Weights of a small mixture-of-experts language model, trained from scratch on English Wikipedia: 128 experts in each of 13 layers.
Below are experts of layer 10 (counted from 0) of a mixture-of-experts language model. Rows are named router (the router's row for the expert), down (a neuron's output weights, with its number) and show model dimensions 64-127. Each number is 128 + 24 x the weight over its row's rms, rounded and kept within 0 to 255. Numbers have three digits each.
After each expert's rows: "comes before" lists some tokens at least twice as common just after its tokens as in all text. This comes from a sample of Wikipedia text that the model never trained on. Tokens count by the router's weight.

# expert 13
router:159148141147123124160118115119097122176123128136150159175110119165144125133134168106185152149128137178147104152146133151123125135184137126136122120165125110144144149118115113120136112146129158
down0:115134110123152091117174096117085116109147123171136093131140140140133104163171132185182137123178142139102115145117099157138139140107165139123109120092129113105157123102106077170097114131122164
down1:090095184132099136147112154127105139137111132129146148109108158109110123123128130121071117131138115153140117144133170134095133164129114135125156163125113129135077152122194097137159128136122111
down2:083174105152144112123096139107114133091175112152146125139131103141143169133200142138199184125114101085142102150139151160087121169146117103107134137113086160149146151116129126106143123116127119
down3:100122135128117128133085121163091139148121111121126187158108071142112169132139149130096108127136119122102153124114127158105169100093142156135156131112156094140068167096098087074172143123136095
down4:113081162113148147114132115142135112108087117130120137076134107082141157093131119084164118105098125123140196129135130150129146077114126096118120123069103103147123124120118091161118164126120135
down5:144119118126174109104153122098159138118108124113119115182148124162111143090101134107127117127132115103093107118089103129123143105143092104068159197108104110143149124140125103131114125154163104
down6:114074119138090150149093151126163130152082143098105149145112147117154145124079168115150158121096109103087102132123161137057166123130115075142161084158116109090140113124110100119101085126105120
down7:138140124155131129120083096202169111108104129097119153147166118119138136143128105121136124152150181108113119114072093152107153145126123108133120122168177131107130130123100121108127132098102145
down8:170140173151146084180156127079105131151107112106086127151136106176110160142075121082091127159145075113172118105090137130143134160141137143111111131123100129162102112166151153112088105103133148
down9:153125101117146164117126141136105121155150164175132176152169127137132134129217141110128141118132134100136117155123129166129121137158166112115096138096110104143160115123132127120166065130096075
down10:102089120102113170144118126138114111144168131160147144072157168148137095143187141127119141156147149130100097142135123141107159123087073178160111149107148098159161119134143110106139111152131124
down11:117139160132082120148099124080166146191136121117117112125158157170137102100091151128111162119117131143183128151136116121144102142145111159123122149173126154158119122107175161120123153106115104
down12:143116095152140143097119074174155155059119150063150108122123111111154136104123124112159128095131143151084101119107128177115132107090135114157135144118126140090122129123135097104132119141133126
down13:113132088172146134108132136109126127164129166140108166156138129144085084143164142179112160133155097148069157185140113143113122140125144147166140141144147143113146131134144162137122099142096153
down14:167101151157125124183101105117136127126107144160122142121113117128118110125121131180102058148199110164117114157090085119114118108129116128182152115147152115133151138178133149111135154112119128
comes before: " by", " to", " in", " as", " on", " for"

# expert 7
router:148131102125166127119092165132110123122162130117126147151116088111133117095117134098156141130137122147161123100137125152097125116152153115108160162152121120140097126141125131094136109134120110
down0:067142125108119106097169115183097146145149139154138139166094150110146137099141131150151107101156120120136103124102142156146104111147129143160134158128124117122143158140158101157097150158142079
down1:162141123103111079112131127090101071131153206074110138148102154119125101149153116184115179168162112133114101156152102136114098143112112168109144140135128108146132115162134141177108145166103128
down2:138118152105083162124157091095151141111102124189131114150112126156162106164185150085158128140127121111105134110125139132141121113132110127178142079162149142131119097130118138098154120085158120
down3:154108089109072098132129093154100124125128106115117116107133153132086141120108147140120121149118156083115120108134132125126135106136095141126142129107158147118139125158138128127097168080101099
down4:155100153127109102120090121112152128161160145066106102148137088118143097091114168154091146155147089093133165106130131123115168182159132130139149149099117133117110155115137149131110137133131105
down5:155115090106149130127103129092140104140111106134130148136148108096129171169117125132116099143149142099098117193119078138164104140148103083151125114144130170138190173141070120148117129096095135
down6:166129095162166119147093125144116129090130147152146136133149068132116093109147140103099102125173104141081169103168118129116154120103153145120162146104126140141121125169160178109136123157147084
down7:094090133115083092110161134138108107173107104087151117104151104111114135105176141181124106112129121119161126126127118124118143108162164102155122159058092113140122149145110130166113130146134135
down8:156126103116161151112122113129167148131110151106113135087103167185153095158055119129074150145109128142104156152104144134127150130113128149146177099141147144129140106144126144125133110135091141
down9:155087130141147108097128091156122125161136152111152181132132154141140148136178106112167155136124068141136133136108129141096163093092133137127156133114121147104112120105141133153169137113127112
down10:159111175171132124086137125140084131134144101156097100151109109122132118130076150124077107090136170155116149110116131122123159121137156120144133124102139093139164127141160118111160112072104140
down11:168138136135091151136123165074118129101130160135148114144172109122185151192152172102121160149100117088137111178137132122113112122145139136132131128097135148135174132093119096116132106122143159
down12:128137131126128143165130080163109158137151149107105138117128124100094116105102149091088106164153126146141158096080175127140140103123102087114188128133095167171144138128143101121110117095168119
down13:152095136114077132119118098114117138129132123154136157181118124137110153139195107137127123129124152151088131137161109098152119089181173157128122121133125121183124129140147134158098071162156156
down14:155113131135133163161134092094092155187155158133120118108115143093084121144060135146126114135127116121128108138118139129124141138129106137127136117093135105124107115156142136066138143185078101
comes before: " the", " a", " his", " January", " March", " April"

# expert 53
router:144124132149133138104143154113167153106160118167140126198142080134124117107124155082149122128114134144153118094124128125142134140150149124109165095156133122144168160091155101129163120140155158
down0:131096163126147089133114127142100150139131057110106140130152118115118164178126080120105112080123126074123143117170107164116113114105092136131166111135123160147110148113132123103098173140133136
down1:128110177122150123154206174126129136099146139186130121141147139168160076131180131141130099104126140079129160136104139101137150100120136168108130156123163121096082100146121154121124148155141091
down2:117110132106104148104162129142099135160168060147114130114119119167116113142140101162130136099118116152166176159129111144071129140107133115112115134145096119141146162130120132168121128111131118
down3:132152126130141134126142152149106148130124137108147160177110165115123111119153135164139139116164150108104067125084086154116101132109182096123144141147129140106148138164141156126140106120159113
down4:115097110120130112119099139124120094090143113109118108135084112135145141133113147133113075102131168182130145164107104126147122148127117111126114138162197114143122119096078159106158111118123110
down5:123106145105128099150120139080140116137106113128113135139160118155077104139087117148120180117142104085130122158158140122151128168202167117119136157132124121101150151101142138127114157125135137
down6:136109109143179111103102127191074103120150123123171116113150122124154112140124117137123132115135119133122167130129114128146145141134126129123181101138127109091116143106116161113151161184127143
down7:126146140155147106115170120083114098102165091095149109112144104096144116121109120174121080122150126107144127159119097126072154168094137119148098120146102143132119140147112133128157150179078188
down8:104159134119104135135071121164148114165147165150144158056114147118114123108182141124168131102140113187147124114137179114137162135144092138111094112140119139137101098112120159133122135111141127
down9:120110141182158116079119164164094139104094126099123139108164127147127144132197177123094120107114155107159120142114111120156127111149123144163109128150116139135104176119148087049100114140124122
down10:132094116091127120124150096140093143150148096091128121133126140173113151142111105103169153141129099142127178129117136094097108080158119145105174137127148149083101088156130140131146109135077153
down11:157108102155128120144095090117102143131132157090109136148147108137176122170110133110136150165106117145100112104180128122104196173146132150080129135163135147157112123125142139127112156143133132
down12:080145149125109147145083144153138121140140148165147155097083116100113127143201103095148139134107107137160130117136111120128159131098137146094127157133099127120117186180097110127115122098107113
down13:117118092126157147151083154177119159122119180194113149129095126125156144091190137149145132145101119126125141183155128122148128135098129128107155111119111087153087158125098111123117151139139101
down14:092173168144096143122104142127153170151099142127119162078160144141126144102104160144159104153148152138157142134127141106132128116110080163098106107144138109135108147113136121114133156138154106
comes before: " of", " in", ":", "s", "==", " =="

# expert 25
router:156145139128110126117139149103127103125133131150187082155098113124160140079113149118162107139126085155150114157162112136136128122188134124127162113136114139137156132131147129124116144166143134
down0:140155106126164119139117119112118110139153110100112104104150143124165179157131103092114136129116155110090118090118117163151166153114137113137131079131120146102132104133081117107118112134111151
down1:100168152140117107115135158140077121167154149122173136132123091136108118168133150136130098092107129132102160131136091220135116075130140154157154102102119154139147129107090108118103124118099126
down2:120126164149113080130126190113107096099121120135131141117114115135106123083114123110102132157157147163129120160121134118120112134172166155100131127137123118103139094130122132148125177133092150
down3:146150138194152119120151128119150088108158163079132102141147148132134135138077081151105114136112162141112084133104110124123090114118111131114091116098143131177135143131180120117112090162136132
down4:169075137132137165170159115139133131107129122154136054116129136117148187112101153072134173124100150145131152117121105130134110160096128111160098098078065115123145128098088128139145148113126125
down5:086106155124133136157142151127138163119148099141166197097123153177153119104073124129092121156131126130192162105114149112161127100165145134123143145126126127145129115161147150099099139142118099
down6:124120147108101123122079112111148118088120142122102093189149137100125123140182088192120130152118169098120098139105106119166159150111166113101173092099080126108150129130118119102137128098163134
down7:144123115107137153122146107109147111138108104086108133175098138109140186106241099129188143124139097137117112104166150134138155147150126109091159169080142108126110123128153106136129147105183110
down8:132147133121122164115113155101124131139095133144158132101124105133116104102115189171126110137117121134114106123148121132117112168127089058164142111111162112123153103130109098118129141140088086
down9:096125103155101103103137115121121102124134119153104105122124123128129177117240135120220137098128179124129135111131141138119118154098115074092082128133085122156116112140137110109112117140131158
down10:114139121140157155165093126119112126119136142127131109150119081085148140126124148161090175115137094118154104121116090133109133154129174117129121133131099138150161189128131076115112175137131152
down11:085127117091146130093116078139132128121122145131119106137147131137106117101065124154095108101112110136083107124151120157106144170109087111120142113143113162093120107126127153173178143143110163
down12:107118145149129144099122111131135127135103117121132145110083144118129162132091156116093085142120121127146112144128114141131100139181141125133174141133124141142104116140102102097101147145112116
down13:115163180136098131135130125132093127134150116123112142087143139130133096137195132124132112126141118121138095080109123116109140158114114113118112144115119160152099147125117111111178108123151187
down14:126151132109079123146178104123127125098143135129089096112131116108131173098184117133159098087139157110083132078150119147154084143121089133143132117096126144128119127108152107129166111132121137
comes before: " to", " a", " the", " in", "ed", " by"

# expert 57
router:121158096145149141128130152142155125093126138151137117180155091109130143121103166111162140126159153151125116105152139138112103153147141111116177123169143142156108155156129121119143130123171152
down0:140165100158117119091144111150114148125113122093142103137112122119123131152136140102100106151109145145139147101145087152094146146135123133082122119145151117112142183099102144112145162172115151
down1:158098135136123116149100150132118147175145122162139152084162127112152065135140108119111152122111098137173161094102137098110129129142143124160114170155076123099113142110148113127115105171075156
down2:131119148094135138116117134119149127151144155153134106172131148105135115149158097148111140163174171087150123101096120116127141113104145117140130149106160084150114119135100107106134150117096120
down3:106092148151112129134128115117178103125117141156149114121129112072125122119126130094100107130134160131132107138160139127107177090151155122108152094121132106142099101141148128149119199142139122
down4:144130136176125143113097104112110099155116073105118109146152101184172147124078089120157111114092146106104090181144090127114183135136114105141126140131119129138139131094143103120167148125133135
down5:124171116160122115131043114137085115135131098094127152115122111140128153086048128126127080113145129136106114136142157117136135119128129147127117129130129138102113182143188144125197162128119121
down6:109106165100134096115188145143162141179106136141127094126095165169170125135143160127105105127137110148118129146146152102118132129190114126128173098114127131144133122151125124143150109128081107
down7:056143154157139104158116109146120116127098135115152143156132140141121148130110110118076095166106150119119158124147118162106145174166143113155156123142137117143113145125141128147125115106130158
down8:149106096159089155096107116116102118088122138125089152107099117183143112163053128122113100131115134178127147134120127078112132100126111126115165148094153176148110122102147147134118120119088117
down9:087138117133160139125126176130117148088157090122137200128175113141180133167075167123117134135143097042115084116132102136135120140116127138125105089126091116128172140107129121111120101126142122
down10:136145185137096131132142155127105073107119114142143125091123145150122118123112117122090128145132099108132114152138115123108143127120133143115135115111115125117106092140071129099141166159081119
down11:145141137092139116102151176172098147136153132105137127095119128150138122114103105123085097130138119158125136137144095137095094125153129133092128105073154083123123134192086127149175125160143106
down12:181168138149120100125113120107106137124157121132114119102140121131148144113058118179151124090144133128135125138157149105133179148126122094170111101129124129096137117085096165097103134150139136
down13:120117108132117167151115093051121114126087147137142080126128103141124151173090117112130121109151156136132103142112102143100129164132135130119138146137135124173136112139136140168095106103134141
down14:131151119126127131073051142107140126156139126117125109117065152109118142122134149130125108125140122187108141160137116161138147145181114114131111128136153177148154146146095139146111100157097149
comes before: " of", " was", ".", " is", "'s", ","

# expert 32
router:127148124133146129111146128134155146113151127153129116189127087102145130100126149081148128096098138146117121129147130147090130169113154130111156099187127111159140141142134136139151114117169148
down0:146073153097118112140142175108163118178132130168105122130130151136114094120160142145170144149142163149098123158132138082102112164111128152137081124121128105167122107124124147196117132106173096
down1:114157120163148147117090130137097134136132084137122166084133124142150121144145180102170086113114098112136108143088106130128122113087151109109101132155183122123096147150133100097144157129091122
down2:116137110121108118116091140140099127123159160164110156126111116138129150134249106127164149162111120114131118123134136125122128102142105153109083134192130144141142109120120143138095127106108103
down3:118118148109148127153146147093127123098127142167131096146087160113110111142053103136134134159140152113179113132157128090163142125137097132185146161155177128122117118147162132136123135149092123
down4:088093139147155149113113111168141092147122086138101088147137122123119148110167160102095141103144149156149144118146104128136111145181130097170085109157099153165141103163114113181126111082111111
down5:156133157126144121149073104130109141172105110130098167098135136122127103146063163102156111134109124123125122113088127134093110108100111104122121086176160145138148109109120155100101171129112094
down6:107147158140147138128186141096167117121143132133120119136110201144155085145095099143159139116114121152151132121089116135109067141111140140094088139146140126127111113191144127165153134108105102
down7:156129131139156131105124100109084140187149080110145142114168164112104116145083139186145136159141131137116146124145106143118149143090145150099151115156091137159142072107153077119096101103125094
down8:113133103148107162136098126147114143119146122140120127133078106152115162132228127118169089131123124143152126140134134151103133090173141093130141125144136136103109124169127113136126138096165174
down9:152093140161103105077155140102078125078154100104116135101122097114139153097034110133141117110133107128139132130142182141116139092120150132140132127124154106120121125102119126087113118164161152
down10:150122140123081146098172118144106124143130137164130170107146148105143126158118170127134142137149111148128129148129146103120080091109101127111163141095161127152112124127124128115141099165108140
down11:086077127121161154141139144118169119155139118166142082162125113126128127113153125130164128109121128154161149139115169130136122136140149118143096128153102165144087127149129086121129177131132096
down12:099164146123167128129128149129114106098184129119157156117168129143105101132164136171162102136132128105131124096150097130163085097116095104096144121135134113126155174105148122103152104142127133
down13:116093148139153083122073154100087109103125150096139134079120146121099141133128158158135136129107136095168117116144141159099138136137108120104133125154125140089159128121127146108167145157140177
down14:146126087144137157110162175162107137133108148135111108166161121108152161111200113121124109133174153135125134132151082150183142127126157167143100137150139126106121162130104124109098120137178144
comes before: " of", ".", " and", ",", "'s", " was"